config = dict(
    num_hidden_layers=9,
    n_experts=12,
    d_expert=144,
    d_shared_expert=0,
    hidden_act='swiglu',
    moe_layers=[0, 1, 2, 3, 4, 5, 6, 7, 8],
    balance_bias=True,
    norm_eps=1e-07,
    tie_word_embeddings=False,
    beta1=0.95,
    max_seq_len=1024,
    dataset='wikipedia_en',
)
Below are experts of layer 2 (counted from 0) of a mixture-of-experts language model. Rows are named router (the router's row for the expert), gate (a neuron's input weights, with its number), up (a neuron's input weights, with its number), down (a neuron's output weights, with its number) and show model dimensions 0-159. Each number is 128 + 24 x the weight over its row's rms, rounded and kept within 0 to 255. Numbers have three digits each.
Before each expert's rows: "comes before" lists some tokens at least twice as common just after its tokens as in all text. This comes from a sample of Wikipedia text that the model never trained on. Tokens count by the router's weight.

# expert 6
comes before: " |", ",", ".", ")", "\n", " ("
router:153125147124112136099180138168139090146143118072143116141125082138112136116129110120101095097118107161157145112117149152144124122136162123096151160080107135150092135107158107100157162180124140111154124108108116116108130142135169137117172102105097123104135185171122150134125098105091119064138117148131144162155075166096134117150167129094091134151161107140134114118151127155166120122134114114113071112105090116130120125105129121136102130108137138151157137139165107145125139152112156
gate11:136083153105147133134178173117138156132112113136165137118081139131102113168200104168139127135142121113135117132135150127170064125111162107120165137125110123111138097078164158103133122121151083176095150151149137164149110089122124110114120070144120153111116139090105131143133076169114118115157137105128146149163136144091121133097114135135127091128146122124099126091140137126098142132114120160119131124113118142111159090096173124084144109133109133129129125132155144181135106130124145
up11:128090173122169141130173124121129161149153140139206097137100141071083131165160098153170127119153107119168122081151145112153091118094159103133185133144131119110119095100118148151141117119103097146102157132147141135113113123105121093140140110147125170139158122122132130122140071140113145114114120102128147162178142140091110146092111161155087103120138135134105140122110116132118130149130157116119142142160126110118124093115141114108116134169128126144115115120109140163119075101085152
down11:144159127150115120089107138138127071135124125113098087169164159126152133132116179118125123120099148116159113166122141126113128181153116112138110123117129155102130159136147152127097109101132127103074130115116126118140126129112173114130156095109142092131121131164123096121166118116117160114160138103152122108095138078118115069154128129102155188098138140102109097130138128116186079145129150144105128116153113128113178160149103107125151106101074111144155104139125180143138098151114121

# expert 9
comes before: " the", " a", " his", " which", " he", " but"
router:130075176160136104124123107132127138118168135160117116139137117079147106124106096146176130133122098154103137129146139154113113111148094114166134115091111152105121150136123091139132113133132123115142159122135123115122133123131124127166113106097124113212150152094092144135139180156107119139122171070148130112125131109147166125091131138152122128076129118139143101165115096127101179122091113150119142122118101167127124165122106124092071147117156137160132141141135109070130148082099119
gate10:086149122117128145092145067143151102140135122109102120136108119098147131123169141153137175126158125177134140101118172170140114126152129133102127116153149114128163148098109133099142149129133120138118120129147128126150096152139138127157126119118123151126108082176113117129153143127129160105148104093142123149135107128155089191097119088118139159158092100155168163112119124146109101150110132134080088157091120105127161135098110056111123087135124121159139136096093159113130106120171095
up10:166154149136126145146069147144119146122088087122129156167157125136117106112123133106120101099102170108121098140146093102136140087114121124155127143135135133151093131164135121155129101113127159105107131168103169100115131157077084138124107157095118098102137145082143122110111103140130093166116120164121119127129131158101126106128121156099157129124185132102093141139129148104175171117133144102151118095169191133115135147173139167163132123150141106098119104112117134158111170122123152
down10:102129106142154128122145161138143111085083114100097179086095161093087113114148119126168099113147097167106111111160189159130136102083140151076096093130127144108102101146115092137124139123103153136109141133132132125161132114173103108171148101140133119139120119107118143124090154109113103147151134161095101136149102140087151137129114147142146134104120152112139132140113147094129154166172103093122172090143152148111161093141119084156119140127117129140098165158128132110120112146103129

# expert 2
comes before: " of", " to", " in", "s", "ed", " by"
router:153121155142138117147131128130112111141126131150161125087121160153121159142163170096178133149153137107149106137093135170153119123129108161173080105123140117166090117155117122109121109129180149122102146140095150114114137134102119077115148162120141154143146137095138132144132107157120132100204093118126122131139092116144092109144123114132145104110131110118086153113109089108101114108095123173134157098138126121125152077141120115133156101162119146145160116134154065158110087103111165
gate11:133123106099175142128163117167118099107131139135121155153103155115128120122108167120129086117117142142104102124098163160093103108130142099129137168108113139119138136111128111138141105143131176087160121147120132146120168166101140108128100103109131158114142161117146158105161142125108159118086134193142178118147133120162154102155108143089106084099132109174135176115123133120133131153166130098149136151124124096101129121110136064124086135081116131092142073104152123141137119158145152
up11:111089123144153081143092134135115143133087152167152171113162108124121141143143143111106100100135115145082120163126112144123156125167159177141111119128077140105082105124120138120156132133161074079110132157115109172160143164087138105119159127095106109115158111133103147128119088134096153127161128118107093123124148144132133131126117141188106124132146141129147149135157139141146101121126111103138101151127164158113082149124116138113117145169153164103084103110149121158160134098081108
down11:119166194136125150170115162095140089148096130160143082144127119112173083123086131102105137127122095152142122083121150125142108157125095133094132108135096094099151107103098142133115136133166135154154157115111143125170141156156127148172144137154157084128098109101138118091118123162148110149163102109108126092156139153107107112143158090155143190106100136128126141119089101095133118123102104113151118109138153136134116138143178141137130115174163153116124136146107096142121136117111112

# expert 4
comes before: " |", ",", " (", ";", " was", ")"
router:170132078111098131099160134149170109151145131104104103142118109098110121131160116130106112134137131156153124118134146147166149130131155169147107153117151151126086100086168121055155120119105127116140124124126083147139112146082137122076191123128178097130115143173158177156141100129123149106141078137113133146110124141113117124139148134125079112114134124144142123152167145143100125111128116127131076151114120126111152108159068122103154139128108136152122092143151144131127101159096158
gate4:098100148138166100150145145150163135085108143118169081179088114124145082170090084169110142131126135133115101117138119134139090121154103147139098144130138126111117186097105166103157124157168168156156110104168115137095096136156117155127131102117134104134127138126148131118134111095121157105107067142108128149170106121148089130128105124162134161096091155140114131083138136117094118131130154144126095156094131098129147102122123117156102116159104127096166122117120135157157137141129132
up4:090110100134133093105158096118121123142110101162136139125113157129096133139159115142158128120142102131125144153137109093106137129085161105109118110125141087156124131069129183098167135150100119137148081132139084102126120145091127122159141108160167110085144123092129123094178111143151137121176124090103125139169131120159129093122138138124141120158140158161091171126111180133127130121124082107120143140102113137156160148128122171117140085147129102148138165121112115171079114107138154
down4:113146108127148150115143131139156125130124150164149089140127084091148063125089102129113093130108110167151155158149124136166129170125115139120151123129143133143113128105129126064140109146115123122135099109141157177121101141160136109109124120079145131132116154164168142154100156159110123132139096198114152121121082149128120081126148146103122115098135110110146157095134113118145127116150165147174078125083145088107087135160105086136107157117105163123128151117122170130131131130106134